config.toml
hidden_size = 128
d_expert = 192
hidden_act = "squared_relu"
moe_layers = [2, 3, 4, 5, 6, 7, 8, 9, 10, 11, 12, 13]
balance_bias = false
init_std_router = 0.011
lr_router = 0.000636
vocab_size = 4952
beta2 = 0.98
batch_tokens = 65536
train_tokens = 637200000
Below are experts of layer 7 (counted from 0) of a mixture-of-experts language model. Rows are named router (the router's row for the expert), up (a neuron's input weights, with its number) and show model dimensions 0-127. Each number is 50 + 12 x the weight over its row's rms, rounded and kept within 0 to 99.
Before each expert's rows: a language model's description of what the expert responds to; "mostly gets" lists some tokens that are sent to it at least half of the time. This comes from a sample of Wikipedia text that the model never trained on.

# expert 10
Description: First letter or piece of a common lowercase word after an article or preposition, e.g. t(rolleybus), p(ilgrimage), cont(ributing); also digits starting years.
mostly gets: " sk", " gu", " vol", " fig", " var", "ribut"
router:67 47 46 57 57 40 48 58 45 47 31 41 57 61 60 54 52 68 48 33 47 61 79 72 63 41 52 55 77 37 42 63 46 59 47 52 30 32 63 45 63 38 52 62 70 61 66 56 51 57 50 68 44 52 57 56 60 40 60 54 46 36 55 42 33 52 47 70 72 59 46 23 39 47 53 40 37 51 68 33 42 68 66 51 40 69 54 54 49 47 52 36 37 29 44 37 44 54 74 47 69 62 30 29 44 53 46 69 68 47 43 42 42 48 53 62 58 68 57 49 44 64 57 51 34 22 39 52
up0:55 37 63 30 74 25 37 58 48 35 54 57 50 40 53 47 41 48 47 41 64 50 49 77 43 35 44 65 44 50 48 51 35 42 53 47 65 38 70 43 61 80 44 51 50 38 42 29 60 53 55 51 55 67 54 56 33 56 38 48 45 45 50 58 55 52 54 48 54 50 64 33 69 65 47 67 45 42 70 67 40 45 54 43 58 51 65 30 52 52 43 63 41 62 54 57 43 48 43 38 48 63 37 61 43 51 56 57 23 63 58 39 46 53 49 59 87 49 39 45 37 60 22 33 86 56 42 68
up1:43 59 79 56 32 49 59 52 58 41 41 45 79 51 37 45 47 67 53 76 43 46 53 49 23 45 45 53 64 45 41 53 56 52 66 55 57 69 58 44 55 73 43 54 39 42 54 31 41 32 48 34 49 34 55 37 35 41 43 39 43 36 55 50 63 60 34 22 57 50 55 50 68 78 61 41 31 64 58 47 58 52 75 75 41 70 46 47 50 47 68 34 50 76 49 45 54 45 50 39 54 51 43 40 48 37 50 62 49 67 61 38 45 52 50 60 47 51 41 61 26 58 38 61 56 60 73 62
up2:59 52 71 45 54 44 80 40 49 37 42 29 76 51 17 57 55 60 44 46 46 64 42 78 47 53 46 55 69 69 50 55 34 43 42 38 48 32 40 45 52 37 58 71 55 55 46 38 46 48 45 40 49 49 64 60 35 40 58 51 51 35 63 45 67 64 45 64 46 66 66 31 54 38 29 49 58 59 69 45 32 41 61 36 32 58 35 35 49 61 64 29 47 37 28 36 45 41 67 48 46 45 64 50 47 56 63 48 68 75 55 46 48 55 41 47 64 50 62 60 46 56 60 33 52 55 48 70
up3:50 53 30 51 37 49 40 64 36 48 64 46 34 51 66 49 39 38 58 26 18 32 48 44 27 61 30 48 54 63 54 39 50 50 43 42 42 54 61 67 40 69 27 54 48 61 26 73 65 49 64 44 50 68 59 31 57 47 36 67 65 51 61 33 64 60 54 30 40 40 48 65 31 44 56 60 50 39 43 46 44 39 31 47 58 45 43 62 39 53 44 50 55 69 62 52 43 56 38 34 45 63 53 64 56 55 34 47 43 40 38 52 56 45 40 43 73 42 29 41 60 41 85 55 55 42 63 52
up4:60 51 60 46 34 72 47 57 48 40 44 42 71 42 35 46 55 50 52 40 51 55 57 56 40 31 27 60 52 54 34 18 38 44 58 64 41 56 46 38 49 59 41 50 40 58 57 52 45 58 33 68 53 49 64 55 55 44 15 37 77 66 57 41 58 47 60 29 59 33 37 55 62 57 49 34 46 55 28 44 41 63 24 54 39 43 72 66 43 43 57 52 56 71 74 60 45 56 49 56 69 37 54 40 52 49 38 71 56 20 55 44 56 55 42 61 51 26 42 54 48 40 47 39 42 41 60 37
up5:59 43 60 47 66 51 49 57 57 34 52 37 29 69 56 46 31 38 63 51 33 36 61 49 58 36 57 54 37 32 47 51 49 35 57 58 64 52 50 45 40 69 50 34 59 44 58 59 59 34 60 56 38 74 36 56 20 72 39 65 51 67 59 63 52 41 39 48 29 48 50 42 48 60 56 73 23 42 33 41 47 35 55 38 72 29 59 65 49 34 43 42 62 53 62 58 69 62 55 33 47 50 45 75 45 49 45 30 31 35 51 48 51 49 47 41 60 51 36 49 39 53 44 31 73 43 57 68
up6:37 45 37 48 49 61 79 49 56 44 54 39 43 57 33 58 62 59 33 37 49 26 70 40 39 40 35 59 57 63 47 27 53 51 68 61 64 43 38 49 59 55 46 45 65 38 40 63 24 35 27 50 49 53 42 46 44 55 48 57 55 45 64 57 53 60 45 56 49 71 48 46 55 49 42 41 50 74 42 62 48 34 53 40 65 69 54 64 47 54 64 34 55 67 39 33 71 41 43 64 40 61 49 28 44 85 67 56 51 57 56 41 53 50 27 51 51 58 50 63 36 66 69 35 65 32 45 71
up7:64 49 66 66 40 42 58 49 48 34 39 50 72 29 22 64 75 55 25 61 54 35 46 43 67 47 44 46 63 42 60 50 52 57 47 50 49 54 80 44 66 52 67 45 60 45 53 54 35 65 39 62 68 71 47 55 32 33 57 58 48 41 61 60 48 55 46 52 62 57 46 56 28 50 40 47 57 42 35 22 33 62 48 32 47 56 51 72 63 40 54 46 40 63 63 55 33 44 60 47 29 51 60 72 43 74 60 54 36 60 49 45 35 69 52 58 49 48 59 55 70 42 53 38 52 30 60 55
up8:57 49 71 45 32 45 64 44 44 42 41 30 57 52 62 42 47 37 55 45 37 81 36 42 44 90 26 34 52 60 51 60 35 49 32 40 58 52 49 35 55 40 36 63 46 43 41 65 51 48 57 55 65 52 47 45 50 46 61 44 38 44 55 60 61 70 75 60 45 65 49 61 30 64 39 55 40 34 54 40 59 49 78 50 44 45 53 52 36 23 59 49 44 44 50 45 35 60 55 36 75 60 48 67 73 68 56 71 56 42 49 49 58 39 27 42 46 54 57 49 63 54 38 43 54 48 71 57
up9:63 44 58 44 34 66 63 42 57 59 46 47 21 33 61 47 35 45 46 54 42 30 63 52 45 46 36 46 41 45 44 49 64 35 43 46 49 39 66 42 42 72 73 25 52 58 43 69 53 61 43 41 57 42 55 35 64 73 25 47 59 62 57 46 54 47 31 52 35 51 50 48 64 61 50 69 38 56 26 46 84 45 46 47 71 45 67 50 37 26 49 76 50 57 76 44 59 49 58 32 30 47 40 44 58 39 46 37 54 31 41 48 55 44 50 47 48 45 54 56 62 50 45 52 63 41 56 25
up10:49 32 64 27 47 28 76 54 54 50 49 47 59 56 26 64 38 29 62 47 52 53 56 53 52 64 66 57 50 51 46 58 55 43 39 53 35 45 68 57 49 50 43 49 58 30 59 41 54 59 57 28 46 44 50 38 51 53 36 61 49 27 54 57 65 49 56 59 65 59 71 31 57 47 22 39 65 21 54 46 59 44 56 44 67 45 33 41 54 47 46 71 36 28 64 33 28 79 67 51 51 33 55 41 51 41 57 42 49 49 66 43 40 36 62 44 32 37 41 64 54 58 42 53 67 59 50 69
up11:46 54 67 43 37 44 52 41 40 66 42 24 53 57 51 49 40 52 35 45 54 34 57 39 41 54 44 44 57 73 29 44 30 47 62 60 69 54 48 56 70 54 69 62 70 41 33 58 44 65 35 76 36 23 41 48 46 51 41 59 52 37 65 58 53 59 64 35 59 74 28 63 50 46 50 52 53 58 69 54 40 49 61 56 58 42 48 62 59 69 41 57 53 28 38 55 46 38 37 28 64 55 51 55 40 47 71 56 44 29 49 64 45 56 40 18 65 37 69 53 40 50 46 51 66 59 43 34
up12:36 43 81 37 25 40 50 49 48 43 36 33 58 28 37 40 64 43 33 62 41 56 43 39 30 42 37 57 57 39 47 45 34 28 52 49 51 59 41 35 58 54 36 57 59 63 40 61 69 48 50 22 64 69 52 59 58 48 61 67 62 76 58 49 57 45 58 50 67 55 43 28 63 50 52 45 53 56 45 45 56 35 47 38 52 57 64 46 45 49 55 43 53 52 57 50 62 56 59 32 29 59 48 27 18 43 51 51 59 47 56 79 19 55 61 51 49 53 54 39 33 39 63 64 62 49 47 43
up13:67 48 62 55 66 65 93 45 63 47 50 49 69 59 53 43 46 36 46 46 41 40 54 53 33 69 47 58 59 52 56 53 43 81 59 46 80 52 41 48 47 44 68 68 54 40 57 55 49 41 39 55 61 48 46 67 49 47 32 43 36 47 61 49 48 69 24 31 61 61 61 64 41 32 50 69 48 38 66 50 42 42 47 66 39 52 61 48 70 37 54 46 32 50 28 49 45 64 35 37 59 33 54 53 63 49 53 54 37 81 54 66 36 45 41 33 67 51 51 67 55 56 43 51 55 51 52 38
up14:56 54 34 46 56 54 57 45 67 61 40 59 52 59 29 33 50 76 53 34 24 76 45 50 43 66 48 63 61 59 53 51 73 33 39 57 70 52 40 46 49 58 54 27 63 63 58 57 37 46 42 32 49 62 68 41 49 42 67 66 55 44 57 36 67 69 40 37 44 32 66 60 37 43 36 38 67 45 23 65 34 56 52 46 50 53 52 48 47 48 50 71 52 36 47 28 44 58 65 56 53 34 45 45 61 44 59 46 52 49 51 55 44 60 13 52 47 65 33 58 51 65 48 40 58 26 53 52
up15:59 30 42 61 37 45 45 49 58 68 48 53 58 24 49 45 52 49 44 65 47 52 45 27 49 48 42 52 50 44 74 67 35 45 51 65 45 35 71 38 62 60 59 52 50 56 50 72 36 66 53 17 43 61 60 51 44 68 62 59 51 48 45 58 52 43 34 53 46 74 72 71 50 34 50 58 45 54 66 55 57 34 55 51 63 27 24 67 62 31 56 36 35 50 53 46 73 39 52 27 40 59 50 62 52 33 40 50 25 38 49 41 46 45 29 66 53 48 64 68 55 40 52 45 54 35 49 53
up16:40 53 42 41 51 49 42 47 56 50 48 49 37 65 66 65 50 45 52 42 35 37 52 43 29 28 63 48 49 63 26 46 43 32 33 46 41 31 57 51 28 77 51 30 52 65 45 72 83 57 40 50 50 63 59 44 11 49 54 38 67 68 61 56 66 51 31 41 47 42 53 52 42 54 62 39 59 60 61 67 64 45 50 56 49 33 41 68 39 52 56 33 56 51 44 60 44 57 55 57 31 40 42 63 39 49 41 38 60 48 46 69 27 47 36 54 56 55 58 48 62 63 41 24 60 62 58 42
up17:73 43 51 39 61 59 49 61 46 36 53 52 33 44 31 54 41 80 53 62 40 54 61 44 38 48 41 48 62 60 57 54 43 62 71 72 50 44 47 42 39 64 57 48 74 55 53 77 63 55 26 36 48 54 53 41 63 52 30 55 43 58 59 61 53 69 37 65 44 48 61 57 51 38 34 34 64 42 32 60 49 66 73 37 53 64 65 65 34 40 59 46 47 42 46 34 61 66 51 36 59 55 50 44 49 51 61 64 70 43 41 52 41 50 26 46 46 49 56 69 71 58 57 35 49 24 40 76
up18:49 39 58 30 68 40 56 61 55 41 48 40 59 41 50 44 44 50 46 83 47 44 41 59 46 34 45 55 48 58 44 60 31 67 54 34 34 38 53 33 77 66 63 79 40 57 25 63 29 47 46 30 46 46 52 60 35 53 26 50 57 45 60 57 58 63 54 65 62 66 39 57 63 52 42 45 38 60 59 35 25 55 46 30 47 51 60 50 44 58 66 55 33 52 38 34 56 52 42 21 53 31 55 41 37 55 69 58 45 30 52 51 62 50 41 63 66 51 55 57 53 45 48 27 59 61 32 55
up19:53 51 59 46 25 38 47 67 45 46 45 35 56 43 35 53 50 75 51 51 35 68 49 59 44 48 42 63 64 50 43 55 27 31 39 36 44 27 82 44 53 47 58 67 44 38 49 60 42 43 55 53 40 47 39 44 65 66 69 43 55 22 62 65 51 44 68 74 43 48 28 55 55 54 28 53 66 54 46 34 54 57 40 35 55 44 50 47 51 67 52 25 69 38 49 52 35 41 71 33 56 45 36 56 28 44 41 41 43 64 58 44 39 56 59 56 44 42 72 64 69 42 63 54 48 59 69 47
up20:50 45 36 62 57 53 56 31 53 49 37 44 57 53 45 63 71 50 47 56 55 29 54 35 49 32 58 48 58 59 53 37 41 60 56 39 54 60 62 76 58 56 51 66 59 44 00 59 34 47 40 47 86 60 50 61 34 32 33 44 38 41 51 59 58 38 28 47 46 64 52 46 33 48 50 36 63 58 43 40 52 58 54 43 51 37 33 35 45 53 53 41 48 39 44 42 59 70 40 72 39 59 44 38 62 57 58 57 39 38 55 53 53 55 44 76 66 58 69 52 63 55 46 62 60 56 68 50
up21:61 31 49 50 56 60 61 63 53 43 40 47 35 51 50 47 36 59 59 60 27 55 70 79 46 45 43 49 40 43 63 55 50 54 36 53 30 46 68 60 63 62 56 39 69 51 47 69 67 70 67 61 48 50 44 34 64 73 39 50 37 39 59 38 51 58 45 48 51 53 56 32 46 47 36 62 36 14 58 32 66 47 61 47 44 59 37 50 37 48 76 53 15 51 58 45 45 69 57 36 46 56 27 48 58 41 35 42 48 45 48 40 32 51 55 45 44 46 42 40 68 55 65 30 57 35 47 35
up22:36 69 72 39 54 42 62 36 24 30 55 40 46 51 41 54 54 51 48 30 55 63 55 52 59 44 56 64 62 69 28 48 41 57 48 51 42 44 35 36 70 47 48 56 64 52 51 38 50 52 43 33 52 47 58 63 62 37 55 57 48 45 67 49 43 71 43 37 52 51 34 65 58 25 38 66 45 45 63 62 53 26 42 79 55 66 35 57 51 72 55 23 56 43 53 38 40 48 65 47 50 18 53 33 61 35 55 59 45 52 66 59 46 68 51 58 42 35 44 61 44 48 39 28 67 43 65 58
up23:72 44 60 32 64 31 53 64 34 60 59 60 52 41 42 37 57 59 42 71 55 45 61 45 36 70 49 46 23 57 51 48 77 48 49 52 30 50 53 53 39 36 68 58 49 39 48 61 71 61 52 52 56 52 40 49 49 71 59 33 48 21 46 60 49 46 13 40 43 48 37 50 38 40 52 64 74 52 52 48 71 36 61 41 37 53 45 56 41 55 73 39 37 64 50 60 55 55 54 46 35 59 55 58 51 50 44 45 50 55 45 19 54 69 50 69 50 39 40 44 50 51 28 43 52 25 64 61
up24:38 47 57 42 70 62 70 61 49 42 60 64 34 51 39 29 58 53 29 39 56 74 51 37 31 32 64 43 58 58 44 66 30 52 32 33 75 48 34 57 50 58 45 55 58 43 40 63 54 46 31 36 52 44 42 71 54 63 43 62 37 39 64 38 47 55 41 54 44 57 46 63 26 37 40 41 58 40 56 49 55 43 58 49 42 46 29 70 53 75 50 48 41 39 58 49 55 37 46 38 42 40 46 45 49 50 49 43 43 50 63 55 40 59 16 81 67 59 52 76 58 71 49 37 66 49 53 43